Weights of a small mixture-of-experts language model, trained from scratch on English Wikipedia: a sigmoid router.
Below are experts of layer 2 (counted from 0) of a mixture-of-experts language model. Rows are named up (a neuron's input weights, with its number) and show model dimensions 192-287. Each number is 128 + 24 x the weight over its row's rms, rounded and kept within 0 to 255.
Before each expert's rows: a language model's description of what the expert responds to. This comes from a sample of Wikipedia text that the model never trained on.

# expert 53
What it handles: Byte pieces and letters of non-English scripts in names, such as Thai, Japanese, Chinese, Cyrillic characters and letters like z, k, j in transliterations.
up0 [ 98 126 122 123 127 143 115 126 105 109 103 130  73 102 132 134 110 133 148 110 160 136 122 143 127 175 172 125 171 155 102 136 134 112  98 127 134 129 138 102 121 133 114 154  78 146 169 164 145  77 156 122 102 127 138 128 104 115 184 149 107 112 123  87 176 120  77 141 141 146  68 131 158 159 149 134 160 107 103 123 112  74 116 141 129 138 153 100 110 128 143 118 122 114 149 101]
up1 [121 110 117 108 153 126  85 127  97 142 125 126 137 168 125 163 121 181 122 190 159  88 144 134 141  76 165 156 120 148 112 131  78 123 163 157 139 128 138 154 135 140 100 145 120  99 132 136 101 103  94 105 106 161 155  90 145 108 129 149 128 116  93 145 153 178 113 119 112 133 104 112 176 104 124 153 133 145 132 145 123 128 102 142 118 121 162 167 120  93 169  93  99 133 195  91]
up2 [152 134 176 133 100 152 147 117 142 140 126  99  84 133  75 135  87 149 170 123 160 156 125 127  93 124 132 120 117 167 126 127 142 103 145 154 112 132 120 125 139 118 135  93 122 118 108 138  95  91 168  98 110 120 117  70 115 152 116  93 160 173 135 119 128 170 139 127  92 124 125 159 179 186 146 170 101 151 115 131 139 132 142 140 132 165 131 166 120 149 147 104 160 114 134 130]
up3 [128 172 128 155 102 100 100 184  99 131 111 127 152 114 104 119 150 145 187 124 140 202 173 101 167 123 142 108 141 116  77 143 151 142 161 142 105 150 111 125 127 137 121 165 119 104 118  81 111 136  96  85 147 116 115 130  89 132  90  98 137 120 127 141 178 127 117  94 119 141 113 147 154 156 120 142 186 179 144 143 166 139 126 128 125  97  90 102 153 120 134 104 148  99  89 133]
up4 [159 134 105 134 130 143 128 195  70 133 110 142  96  98 161 143 167 141 136 151 129 115 155 133  77 107 130 130 118 102 142 127 124 143 115 103  94 162 158 164 141 144 104 133  54 164 110 125 110 130 108 139 117 100 122 141 113 135 114 153 131 122 142 160 138  94 148 153 140 104 137 134 176 115 122  78 129 163 118 111 157 130  95 132 153 122 138 113 147 104 155 101 109 175  93 108]
up5 [ 93 149 100 133 102 107 120 133 137 106 111  88 101 121  96 101 123 117  91 131 104 150  76 103 173 142 177 132 123 109 141 140 113 141 140 139 121 143 125  95 142 100 134 106 128  63 112 151 116 155 165 124 127 127 152 115 106 109 120 196 166 158 136  94 126 165  91 120 127 164 107 132 136 129 104 150 128 125 156  91 124 106 117 111 144 162 103 142 152  95 127 125 109 141 128 129]
up6 [155 149 130 134 116  79 164  60 101 134 100 121  86 156 118 155 131  78 117 146 116 140 156  78 114 129 131 183 134 140 119 120 100 163 108 145 115 194 144  77 116 139  94 123 121 144 150 119 132 139 144 143 128 131 144 136 154 112 104 129  83 107 137 117 119 143 110 148 194  92 130 107 189 123  84 141  83 126 142 135 111 154 129 122 102 128 139 123 135 125 140 120 172 164 123 133]
up7 [ 59 126 100 143 135  97 115 158 136 151  86 124 110 138 135 121  91 151 121 142 113  99 137 169 104 114 121 174 153  90  89 166 150 133 106 144 147 146  63 148 126 153 109 153 133 100 118 137 102  58  68 135 136 119 123 119 134 117 136 113 143 135 106 138 141 111 145 122 147 123 109 164 140 148 177 147  96 142 106 149 128 157 107  94  95 151  98 150 143 125 140 114 143 118 119 110]

# expert 23
What it handles: Commas and coordinating words joining clauses or list items, such as commas, and, or, ", and", including commas in dates and table cells.
up0 [122  97 131 143 106 154 118 119 139 130 106 131  83  82 103  89 135 118 109 128 179 121 109 141 107 166 162 144 158 172  97 140 159 130 100 116 171  74 165  93 142 129  94 164 123 142 139 147 125 111 123 129  99 127 131 111 121 164 139 123  82  83 106 108 133 110  57 150 120 144  88 146 130 119 163 127 121 103 146 142 131  60  87 144 107 147 141 123 109  88 107 127  94 136 139  76]
up1 [ 96 109 100  76 151 121  93 129 125 119 127 154 137 109 116 181 143 144 118 148 132 111 152 130  98 121 183 163 126 140 110 134  89  90 132 133 146 162 131 176 131 122 111  95 102 105 143 133 123 121  99 127 117 121 175  98 147 130 122 101 138 113 118 136 117 188 125 121 119 104 109  74 143 110 151 151 134 133 131 140 145 113 161 157 132 120 146 150 110 113 142 101  72 138 180 139]
up2 [116 128 157 134 102 146 130 130 129 153 136 143 122 144  82 139 111 134 151 155 106 120 136 153 110 161 137 113 106 199 127 137 128  79 151 170 121 158 124 116 156 126 136 108 147 143 135 100 124  94 134 139 114 137 140  69 107 111 122 105 141 151 139 121 141 168 133 131 104 111 132 146 158 146 150 175 132 114 108  75 121 151 103 117  88 120 121 135 138 178 101 126 160 161 143 121]
up3 [108 152 147 124 122 113 112 165 108  94  91 143 159 136  77 102 164 148 165 115 146 180 160  79 168 145 142 146 133 123 108 111 136 108 113 147 120 149 138 152 151  99 128 143 114  93 139  86 138 127 129 144 167 140 116 121 129  98  74  73 136 137 144 167 172  93 116 128 109 147 142 184 134 129 112 158 146 187 115 147 152 134 102 134 141 135 112  93 119 114 140 106 139  59 106 146]
up4 [174  99 116  79 159 108 128 152  88 172 130 161 114 158 153 113 149 142 144 138 124 110 140 146  93 152 107 133  94 124 133 150 161 110 116 115 106 151 168 112 127 121 102 151  66 168 133 126 109 141 146 100 129 135 158 131 109  69  96 159 104 152 136 152 145 130 106 134 130  96 133 110 137 110 103 115 123 156 126  85 161 147  92 120 131 164 115 116 142 125 147 123 130 142 129 112]
up5 [ 76 162  90 106 137 121 107 138 146 111 113 125 120 146  92 122 116 148  97 133 106  83 125 124 168 141 182 137 143 112  99 146 134  77 168 133 125 136 119 129 132 126 137 106 130  72 128 175 107 160 153 152 121  71 156 110 118 114 132 170 153 148 134 104 124 145 102 121 121 132 130 120 117 139  90 154 127 118  98 104 145  93 138 120 148 147 126 112 196 137 134 126 139 110 147 159]
up6 [121 107 115 113 131 112 125 115  89 153  74 126 106 149 146 156 170  71 124 122 130 164 121 146 116 142 113 167 123 134 125 166  79 140 141 113 108 176 138  95 103 127 113 148 108 152 138 109 105 124 116 165 123 122 167  94 131 140 100 174 105  90 133 163 119 122 150 154 172  82 133  58 181 116  83 111  72 112 110 122 111 166 140 133  81 149  87 100 106 123 148 140 144 110 132 133]
up7 [ 81 137 128 125 149 115 105 130 143 160  99  96  95 114 105 101 112 183 151 118  97 125 123 189 148 113 173 184 152 119  81 154 174 130 102 143 131 190  95 132 136 149 138 152 147 108 101 135 103 116  77 104 143  95 138 136 131 131 142 126 141 168 107 113 124 120 128 138 121 121 118 130 109 148 178  94 129 108 115 133 106 110 121 105  95 138 129 162 116 147 113 127 114 114 117 133]

# expert 43
What it handles: Section-heading word pieces such as Notes and listings, quantifiers such as all, some, many, these, plus closing braces and degree signs.
up0 [ 76 118 101 151 116 136 144 103 131 133  98 120  81 137 145 123 120 127 152 140 137 109 108 143 133 152 163 119 146 140  95 149 137 117 128 145 152 128  94 133 130 135 108 175 109 129 157 170 128  61 153 144 115 120 134 126 107 164 131  97  96 126  96  97 161 106  72 156 156 142  91 139 140 151 162 114 125  95  99 115 146  76 127 137 126 130 134 134 129 140 140 113 126 146 137  88]
up1 [151 105 118  91 158 135 143  99 152 132 115 126 135 147 123 157 135 174 130 159 148 140 114 139 151 116 195 124 121 130  97  98 125  97 152 155 141 141 186 131 141 119 132  71 117 130 137 103  76 118  96 128 138 117 143 110 147 152 166 160 121 107 126 113 121 158 125 121 122 126 119 107 137 158 132 131 139 161 132 123 129 135 137 169  92 121 159 176 127 151 121  88  85 130 192 108]
up2 [ 80 182 117 177  93 189 137 111 123 151 118 136 121 115  92 148  86 149 159 155  89 143 120 128 111 127 148 118 118 178 150 105 112 120 145 124 132 152 124 127 138 103 142  99 113 132 122 130 132 112 143 148 149 125 105  78 142 159 150 147 108 153 126 137 101 151 141 130  80  94 112 115 109 187 165 168 140 113 119 103 133 102 118 183 111 120 109 143 144 167 118 117 188 156 144 110]
up3 [124 170 187 180 111 127 125 145 102 125 123 102 137 108 107 102 160 141 182  93 162 216 159  83 168 152 138 133 127 108 140 111 129 125 148 153 110 130 146  92 128 124 156 168 152 137 145 115 165 168 101 117 159 125 101 140 136 118  79  77 152 133 104 159 173 102  91  85  92 138 113 145 125 135 101 155 138 164 118 141 155 148 101 131 166 129 103  96 144 150 161 109 118  88 106 118]
up4 [145 127  90 113 140 125 104 155 115 138 130 115 122  70 146 134 150 169 150 126 110 107 151 148 114 136 138 143 105 117 118 168 125 137 128 137 104 138 125 135 132 131 115 136 112 131 141 142 100 139  87 132 147 152 153 132 132 119 125 165 128 155 150 150 112 104 136 174  98 101 133 134 148 149 133 117 110 132 116 105 103 133 119 144 113 133 127 103 135 117 109 110 116 137 126 112]
up5 [ 98 144  81 138 127  89 146 141 160 112  95 118  85 132  81 125 117 110 145 125  81 126 111  92 134 145 147 103 140 127 111 122 143 141 108 160 132 143 114 131 120  96  99 142 143  96 141 188 127 157 136 151 141 118 137 101 125 113 103 169 127 135 144 116 135 135  81 117 135 165 137 122 115 160  99 156  90 138 123 109 149 107 123 105 146 139 112 163 177 112 128  91 129 130 140 104]
up6 [139 147 128 103 139 112 163  75 112 180  76 101  94 120 178 136 142 100 110 136 141 136 130  91 109 149  98 154 121 137 119 100  89 162 136 126 132 165 110  86 114 141 139 115 103 158 123  74  99 115  98 192 152  91 145 104 149 101 165 151 117 111 125 141 107 123 140 111 145 107 106  90 169 136  80 126 100 140  99 107 122 122 127 139 111 152 105 113 130 124 138 128 171 146 130 126]
up7 [ 91 124 108 132 134 102 120 111 154 128 129 100 113 139  60 126  76 150 183 148  93 134 137 200 114 123 151 165  95 131 106 122 171 133 115 157 112 204 126 157 116 148 149 170 167 100 124 118 116  78  62 169 109  89 123 118 120 134 131 121 114 165  97 125 142 111 133 118 136 117 127 162 138 139 142 135  99 114 128 134 165 122 118 106 108 109 121 159 110 112 119  95 115  91 161 131]

# expert 19
What it handles: Plural and abstract suffixes ending nouns, often before and, were or a comma, such as sol-utions, webs-ites, motor-ists, stud-ies.
up0 [ 95  96  96 115  99 127 119 134 141 150 128 125  62 108 111 132 160  74 160 126 169 101 136 110 159 174 158 146 180 150 104 160 132 121  95 111 129  97 121 106 128 112 125 165  94 132 123 159 113  84 126  94  96 130 105 105 121 148 123 149 112 100 130 119 154 102  83 177 124 142  97 156 143 134 179 120 121 113 139 124 150  77 129 146 147 133 140 112 140 111 148 130 111 143 137  84]
up1 [121 132 123  91 112  97 131 142 150 117  91 169 143 122 102 161 128 151 131 170 141  92 130 155 136 147 161 159 115 132 104 141  87 119 118 175 146 147 169 154 130  99 102  87 123  86 134 108 115 105 127 148 108 113 162  96 118 155 130 136 153 141 125 128  90 179 168  90 138 153  95  95 136 141 127 145 122 124 166 117 119 135 102 140 141 111 140 137 117 141 142  85  73 114 182 130]
up2 [125 155 150 144 104 185 146 158 104 167 142 109 166 136 111 108 134 132 150 110 101 119 113 139 113 150 111 110 102 191 135 145 146 130 162 140 147 141 130 156 139 130 124 109 141 117 125 127 127 139 169 146 150 127 147 101 104 129 123 112 131 151 152  89 146 141 134 137 117 120 127 117 122 155 127 166 117 127  82  82  91 125 144 134 111 109 125 117 126 147 115 106 186 127 125 114]
up3 [105 134 141 146 121 109 103 149 111  90 136 129 170  98  62 116 187 144 131 100 154 172 116 126 174 146 132 169 133 112  89 158 117 111 121 132 121 128 117 126 142 151 113 176 142 133 135  74 129 132 118 140 165 132 126 127 124 100 103  74 131 117 115 125 146 105  91 113  95 130 113 134 123 134 122 153 157 180 152 143 178 136 115 121 147 130  86 105 115 115 144 124 109  65 116 124]
up4 [148 128 115 150 140 118 134 138 107 167 121 155  82 144 138 120 154 134 150 139 108  89 146 174 101 134 106 138 104 108 126 147 118 129 141 138 124 146 112 120 124 107  95 129  86 171 138 157  95 114 124  90 139 147 150 130 112  94 118 153 124 132 152 134 189 147 124 108 114 107 135 148  90  90 156  93 139 156 111  94 129 123 103 126 157 154 146 112 156 127 124 113 114 186 121 103]
up5 [100 133  85 125 111 111 129 141 181 103  73 115 119 177 104 111 110 131 101 133  87 135 123 140 192 104 155 148 143 137 141 118 112 167 123 159 103 147 167 149 120 114 140 113 119  81 122 153 116 124 142 142 151 130 114  89 144 135 140 132 142 118 100  90 142 154 128 139 106 126 128 171 133 171 126 157 115 122 123 156 171 106 125 134 118 109 151 122 159  77  98 122 137 112 156 122]
up6 [122 124 127 159 107 130 157  72 117 173 131 113  70 123 145 158 152  95 144 101 108 147 132 139  95 118 126 172 143 152 127 180  87 162 119 121 133 156 129 114 117 133 125 145 134 118 126 134 117 135 140 148 149  97 123 122 128 109 125 140 137  94 112 148 120 149 159 147 157 107 153 103 179 123  83 184  96 105  95 130 102 157 108 105  92 124 101 129 116 137 135 123 146  92 126 119]
up7 [116 131 101 140 118 107 112 133 117 122 134 101 102 149  56 135  99 128 139 158 108 114 114 157 110 119 129 190 132 123  88 159 168  97 131 129 135 176 107 159 113 170 164 137 129 123 124 102 103 110  76 121  82  93 155 141 136 126 158 168 148 126  87 132 135 127 102 111 112 105 105 149 127 182 157 116 136 102 148 115 167 106 126 119 115 137 101 176 141 124  92 118 111 122 114 148]

# expert 4
What it handles: Descriptive adjectives and word-initial pieces after articles or "is", especially colours and positions, such as orange, dark, lower, main.
up0 [126 118 115 166 108 125 124 124 113 124 119 129  66 117 126 106 118 119 141 140 127 116 128 106 109 160 169 142 169 203 146 143 145 122 138 128 128 116 121 105 128 118 117 144 105 111 119 136 121 107 147 127 103 122 146 117 104 126 140 117 121  89 103 116 138 109  72 164 123 152 110 167 132 138 157 118 124  83 100 144 119  68 125 151 135 119 129 139 128 115 155 114 122 149 150  89]
up1 [110 126 113  63 149 117 125 121 123 139 112 160 105 116  84 161 126 163 128 150 140 123 139 167 137 120 157 147 125 137 128 108  84 124 164 157 165 145 164 141 135 120 102  97 113 113 157 147 131 128 104 123 134 114 159 113 152 114 142 133 145 122 114 109 110 191 117 109 124 124 137  88 153 130 132 157 150 106 121 105 158 123 133 122 111 115 157 165 140 123 144  87  97 132 187 113]
up2 [125 151 159 152 128 177 144 126 118 157 129  98  95 134  94 118 108 154 156 137 115 134  98 125 121 148 109 135 112 141 143 136 122  93 148 123 121 122 124 156 139 120 146 129 124 132 109 126 126 113 144 133 137 109 129 102  98 101 139 142 175 126 153 127 119 153 141 133 108 109 149 117 140 141 164 144 105 137  96 112 112 124 141 140 143 130 101 148 140 176 135 104 198 116 124  88]
up3 [121 152 154 146  82 116 115 170  95 136 115 152 150  96  70 148 170 161 143 102 150 172 142  68 147 117 158 148 130 125  89 124 149 120 131 187 105 139 115 129 154 157 143 136 169 136 125 116 169 124 130 134 160 146 106 102 134  67  83 114 142 135 127 126 172 102 100 109 109 150 117 138 159 132 105 129 149 192 162 143 117 135 103 159 130 145 109  79 143 156 160 112 141 101 114 111]
up4 [122 148  89 113 160 104 121 151  90 155 105 140 103 148 176 113 141 161 139 143 108 104 158 155 110 122 110 145 122 123 124 142 101 155 129 136 101 133 120 107 126 126 125 143  64 178 137 136 114 115 120 129 105 123 151 146 122 105 112 117  82 127 144 158 121 108 102 158 114 107 142 113 130 115 114 103 103 161 117  82 145 149  98 130 137 142 140 119 137 124 130 106 140 129 114 122]
up5 [ 80 146  93 137 148 118  94 152 111 134  95 102 110 156 108 141 130 153  95 123  81 119  73 105 137 110 141 124 119 110 118 101 140 104 117 105 133 159 138 149 133 138 149 133 104 100 160 144 106 137 150 136 136 142 140 133 140  85 107 177 128 147 117 116 111 131 105 147 134 143 118 130 148 148 141 143 118 113 111 107 163 117 131 125 143 121 147 149 195 100 111 127 117 138 130 131]
up6 [ 93 102 155 124 138 111 140  90 102 156  87 127  97 115 131 158 158  75 108 122 117 146 146  99 133 166 151 163 124 147 128 137  78 178  88  92 130 171 141 106 129 108 106 125 125 169 121 121 103 133 120 176 116 119 121 101 123 148 143 127  99 103 131 143  66 131 136 133 175 126 124 111 170 130 115 133  73 136  88 102 116 159 115 130  73 157  78 140 110 116 120 114 153 114 121 130]
up7 [ 63 125 126 137 131  91 103 134 107 136 129 156 111 119 117 107  97 136 177 115 103 129 144 168 114 104 140 165 122 101 134 144 149 164 104 137 134 188 102 173 119 118 100 131 129 101 123 146  94  80  98 131 149 110 130 129 158 104 115 131 172 139  86 142 137 128 145 113 132 103 115 180 153 156 145 112  81 116  83  99 149 125 122  98 102 137 124 183 117 135 122 110 136 123 145 120]

# expert 55
What it handles: Word pieces right after a lowercase l, d or L at a word start, such as l-il-ac, l-an-es, l-ack-ing, and pronouns she, they.
up0 [ 89 166 101 138 117 129 125  96 141 102 111 109  63 112 132  76 105 127 140 157 169 141  96 144 118 153 174 129 143 184 113 164 127 122 134 157 142 116 104 141 141 108 128 140 116 159 151 149 142 101 159 122 112 142 123  94 118 115 144 129 109  99 100 116 133  96  96 148 130 142 106 138 174 160 106 109 115 145 138 150 136  84 121 139 138 150 114  99 125 132 164 124 145 150 103 106]
up1 [115  80 116 132 144 103 120 159 168 139  95 148 122 111 111 166 100 169 141 162 159  93 138 133 126  93 150 149 135 149 112  95  96 116 115 185 176 144 144 159 141 135 119  88 121 116 137 165 107 109 105 116 134 134 124  98 143 136 141 139 139 123  97 128 105 186 118 114 115 172 105  75 176 139 117 171 110 164 140 112 125 155 130 126 120 119 166 181 115 102 144  73  90 164 186  85]
up2 [115 188 144 157  88 168 109 151 119 152 127 126 134 158 115 132 125 137 183  92  98 122 120 174  97 156 125 158 118 145 143 153 130 123 128 125 118 144 137 102 154 123 148 102 110 128 135  97  94 131 152 113  95 137 103 108 124 160 136 123 106 128 153 101 118 159 118 171 144  89 116 141 125 124 158 182 130  97 107 109 108 149 162 145 108 114 136 140 132 132 115 117 156 142 131 172]
up3 [115 175 169 140 124  97 116 154 130 121 118 132 120 153  91 111 141 168 155 116 143 156 130 113 160 176 141 129 146 137  71  98 144 125 104 146 152 153 132 132 127  93 146 132 132 127 138 106 128 137 123 111 141 146 140 147 122 125  70 106 134 138 120 125 165  90  86 101  97 157  92 166 143 116  89 152 169 181 166 133 130 116  99 106 124 117 132 105 121 183 120 109 173 112  88 103]
up4 [145 134 125  94 142 119 129 142 133 157 124 126 141 118 171 129 132 160 122 143 111  92 150 147  62 136 114 128  77 126 146 189 148 159 134 151 153 198  88 106 151 119  95 155  63 148 118 125  94 111 137 118 111 121 100 153 144 108 115 130 105 138 139 151 101 118  91 147 133 110 132 129 137 134 125 117 109 154  95 101 123 113  93 119 117 170 157 113 133 122 121  96 137 149 116 120]
up5 [121 149 114 135 146 117 120 156 107 116 104 119 133 144 113  89  91 135 104 140  87 108 116  98 140 130 151 158 111 140 112 122 124 127 141 104 124 168 149 117 129 104  94 113  82 105 135 174 124 142 135 104 140 107 176 137 134 117 116 139 131 108 155 124 152 138 121 129 141 149 146 117 117 143  97 136 127 118 107 113 160 117 109  94 163 149 125 132 153 117 109  96 132 113 133  95]
up6 [102 141 136 133 120 114 131  92  98 141  66 123  66 145 137 166 146  93 112 116 129 122 130 105 104 138 128 180 141 170 121 111  74 141 112 110 106 183 147 142 127 106 108 129  85 165 137 119  87 128 138 158 115 119 138 105 156 133 127 157 112 137 152 153 122 138 124 161 160 115 119  99 171 149  92 142  99 131 120 100 143 157 131 156 119 136  91 126 108 129 138 118 146  94 112 108]
up7 [ 63 109 155 127 137 123 114 139 151 141 120 110 101 136 142 119  91 151 158 133  96  91 150 151 124 131 147 191  98 134 106 125 170 130 105 136 139 178 107 148 146 170 121 137 153 127 128 126  89  99  57 137 121 105 131  91 171 105 122 152 139 152  92 139 115 110 127 119 114 117 108 156 147 149 144 120 105 113 116 148 136 151 123 105  88 136 102 130 116  93 118 115 122  87 157 119]

# expert 47
What it handles: Quantifier words before nouns, such as many, some, other, most, several, plus bare space tokens before numbers or in table padding.
up0 [116 136 103 105 122 123 120 100 155 111  65 129  76 128 130 131 157  95 120 136 167 138 133 116 126 183 149 113 168 200 112 131 135 107 102 148 152 107 141 134 115 115  71 136  87 114 138 136 124 113 145 152 105 115 140 139 120 125 146 125  90 112 126 127 138 101  76 183 139 136 101 220 130 132 139 124  96 108 138 165 139  97 151 143  89 122 116 106 121 128 151 120 123 126 141 124]
up1 [119 127 134 103 148 103 114 122 130 101 132 124 114 172  96 169 124 143 118 178 147 118 137 122 130 105 166 135 112 133 117 119 107 141 128 154 155 130 139 132 113 101  98 102 119  78 167 142 108  95 121 127 130 105 156 116 142 139 155 115 139 107  96 132 128 185 155 130 124 131 134 106 169 143 129 154 136 154 155 100 133 110 149 131 135 126 164 171 106 118 139  84 102 111 174  95]
up2 [121 152 132 149 104 160 156 147 138 142 147 117 133 133  99 160 121 121 151 125  90 129 104 137 121 160  96 115 113 207 145 141 118 112 145 141 139  98 146 128 135 118 157  97 124 120 117 125 139  92 163 139 117 136 152  62 117 146 135 101 147 163 140  90 124 149 158 117 101 109 145 131 138 149 164 161 148 103 136  63 124 138 146 144  97 119  99 138 119 158  99 104 189 137 138 135]
up3 [131 164 144 149 124 113 129 149 105 115 130  99 117 124  78 117 169 174 162 116 166 196 131 126 190 133 176 167 134 119  84 137 143 124 152 131 105 134 119 115 144 154  95 154 155 107 136  84 153 125 145 132 142 122 114  96 121  80  72 131 155 126 118 171 137 142 103 125 117 149 109 129 130 125  99 167 156 151 169 158 138 166  75 131 126 136  94 115 108 107 130 125 124 114 122 119]
up4 [141 120 101 138 155 115 112 172  91 160 114 146  94  99 116 142 134 158 161 133 106 141 153 159  93 103 149 147 122  79 104 162 126 136 120 141  80 123  98 141 134  98 123 129  64 145 164 145 112 112 129 112 108 124 169 155 108  86 147 174 139 167 145 129 138 117 129 145 114 107 150 133 151 116 104 115 126 153  83  82 121 148  97 124 142 144 141 108 133 112 120 131 116 130 108 106]
up5 [113 156 112 131 130 110 127 156 147 140  92  71 117 173 110  94 118 135 119 133  97 107 126 110 133 119 132 140 118 117 129 157 121 133 128 158 128 163 100 144 137 121 134 144 119  80 153 133  96 101 142 148 141 143 149  76 131 127  90 137 136 125 119  72 145 130 132 128 123 128 128 166 133 135 112 159 128 137  79 108 137 102 140 139 132 131 117 142 184  87 165 118 155 135 126  99]
up6 [ 78 114 113 174 117  89 158  51 120 153  82 114 117 116 156 133 140  72 126 104 147 150 142 101 133 116 149 156 121 132 148 137 112 115 136 131 132 173 143 103 103 129 113 154 110 163 117 103 102 105 137 148 107  91 120 128 129 153 115 148  98 120 143 150 117 129 156 141 180 104  90 108 176 136 121 151 107 102  85 124 125 147 119 138 108 133  95 119 163 118 152 112 157  93 104 156]
up7 [ 77 110 109 128 138  89 103 132 126 143 129 132  90 115  90 138  89 145 139 110 130 104 134 186 135  88 133 198 160 119 117 185 132 121  98 129 113 177 119 149 135 154 133 147 129 116 122 139 104  71  62 130 106 122 131 130 129 139 144 143 149 152 104 106 136 151  93 139 134 100 120 124 131 153 183 129 103 128 116 124 119 127 152  90  96 117 104 156 116 134 117 116 144 106 134 108]

# expert 41
What it handles: Initial pieces of words, often capitalized, starting names or nature terms, such as In, Be, River, Par, marine, Observ-ations, Ethiop-ia.
up0 [110 134 100 145 123 130 148 113 140 125 117 129  55  73  89 154 136 104 114 162 144 111 109 130 130 155 129 130 166 194  99 182 131 108 106 146 145  75 121 163 134  83 123 153 115 125 174 180 131  82 123 124  74 137 128 122 136 130 153 123  87 104  72  97 151 111  57 156 121 128 119 141 147 136 166 132 103 119 133 138 135  78 114 127 126 135 147  97 129 104 124 117 122 171 169  89]
up1 [130 130 120 106 140  91 134 108 146 130  99 153  92 163 120 135 113 195 134 162 140 128 133 132 106 110 150 174 109 146 117 107  88 129 138 151 143 175 159 108 116 150  72 119 135 119 134 148 115 114 123 108 114 161 148 131 155 106 112 149 122  98 144 107 131 172 113  88 162 134  99  78 148 112 116 140 152 154 182 107 134 134 126 126 136 159 131 203 125 124 139  80  94 141 184 101]
up2 [136 162 155 143 124 166 125 153 126 143 155  91 136 114  97 125  88 149 164 136 111 129 107 145 127 165 117 129 112 146 125 123 113  67 125  94 107 159 131 155 135  74 137 112 120 110 110 107 131 105 156 132 108 141 143  73 114 142 125 127 154 144 135 100 147 152 131 122 113  98 144 150 126 196 152 155 147 115  95  82 134 128 171 169 128 114 104 140 114 134 138 123 147 177 119 144]
up3 [ 97 146 134 152  99 136 125 157 120  96 103 146 146  95 102 112 181 174 136 102 150 167 154 107 175 145 125 154  96 145  97 138 132 106 139 130 109 157 106 118 136 127  99 151 123 135 165  97 142 128 125 116 167 153 116 119 150  84  99  89 144 154 144 131 197 111  81  65 103 140  96 137 152 167 105 124 162 183 135 134 158 184 116 117 145 152 102 117 111 149 137 113 159 110  93 121]
up4 [132 139  75 155 138 133 130 143  82 163  98  98 118 127 162 139 143 149 136 165 132 106 140 159  76 142  64 146 107 107 131 141 137 114 106 107 123 132 141 163 134 110 120 150  70 154 135 123 120  97 115 160 115 137 141 125 103 121  96 130 101 151 118 126 129 129 146 147 107  91 164 124 147 131 124 115  98 176 141  85 149 109 103 130 139 126 124 102 177 120 122 101 156 152 121 128]
up5 [107 140  88 102 148 131 114 153 145 122  92 129  88 141  71  92 143 129  98 134 105 126 139 110 153 145 152 124 164 150 108 126 125 117 111 156 119 139 140 123 147 122 144 131 102  63 119 162 111 128 158 157 141 106  96 147 100 112 123 157 132 135 129  88 129 145 109 109 138 125 137 157 126 127 122 118 101 108 129 108 150 107 135 113 146 144 142 149 211  85 132 128 153 132 146 133]
up6 [111 140 139 132 122 102 153  98  92 163  85  85 119 128 147 144 129  78 119 108 153 141 119 110 144 118 117 148 125 162 107 140 104 145 113  82 143 163 120 109 118 147  62 125  92 142 136  72 118 117 158 164 132  90 135 102 134 144 141 168 116 129 152 130 119 142 155 131 188  91 148 101 177 171  75 123  91 127 125  99 142 125 149 136  89 151 113 143 144 123 140 123 140 130  95 140]
up7 [ 67 130 105 141 148  93  89 124  97 149 129 116 128 123 119 111  63 147 155 129 105 126 135 173 113  79 123 213 103 124  79 147 134 104 116  96 125 176 113 115 132 148 142 142 131 117  95 103  91  73  81 135 101  81 138 130 138 113 129 142 156 152 103 140 140 104 131  84 158  93 127 146 151 165 145 120 108 106 115 140 120 120 118 115 121 133  90 141 131 126 128 122 134  74 121 138]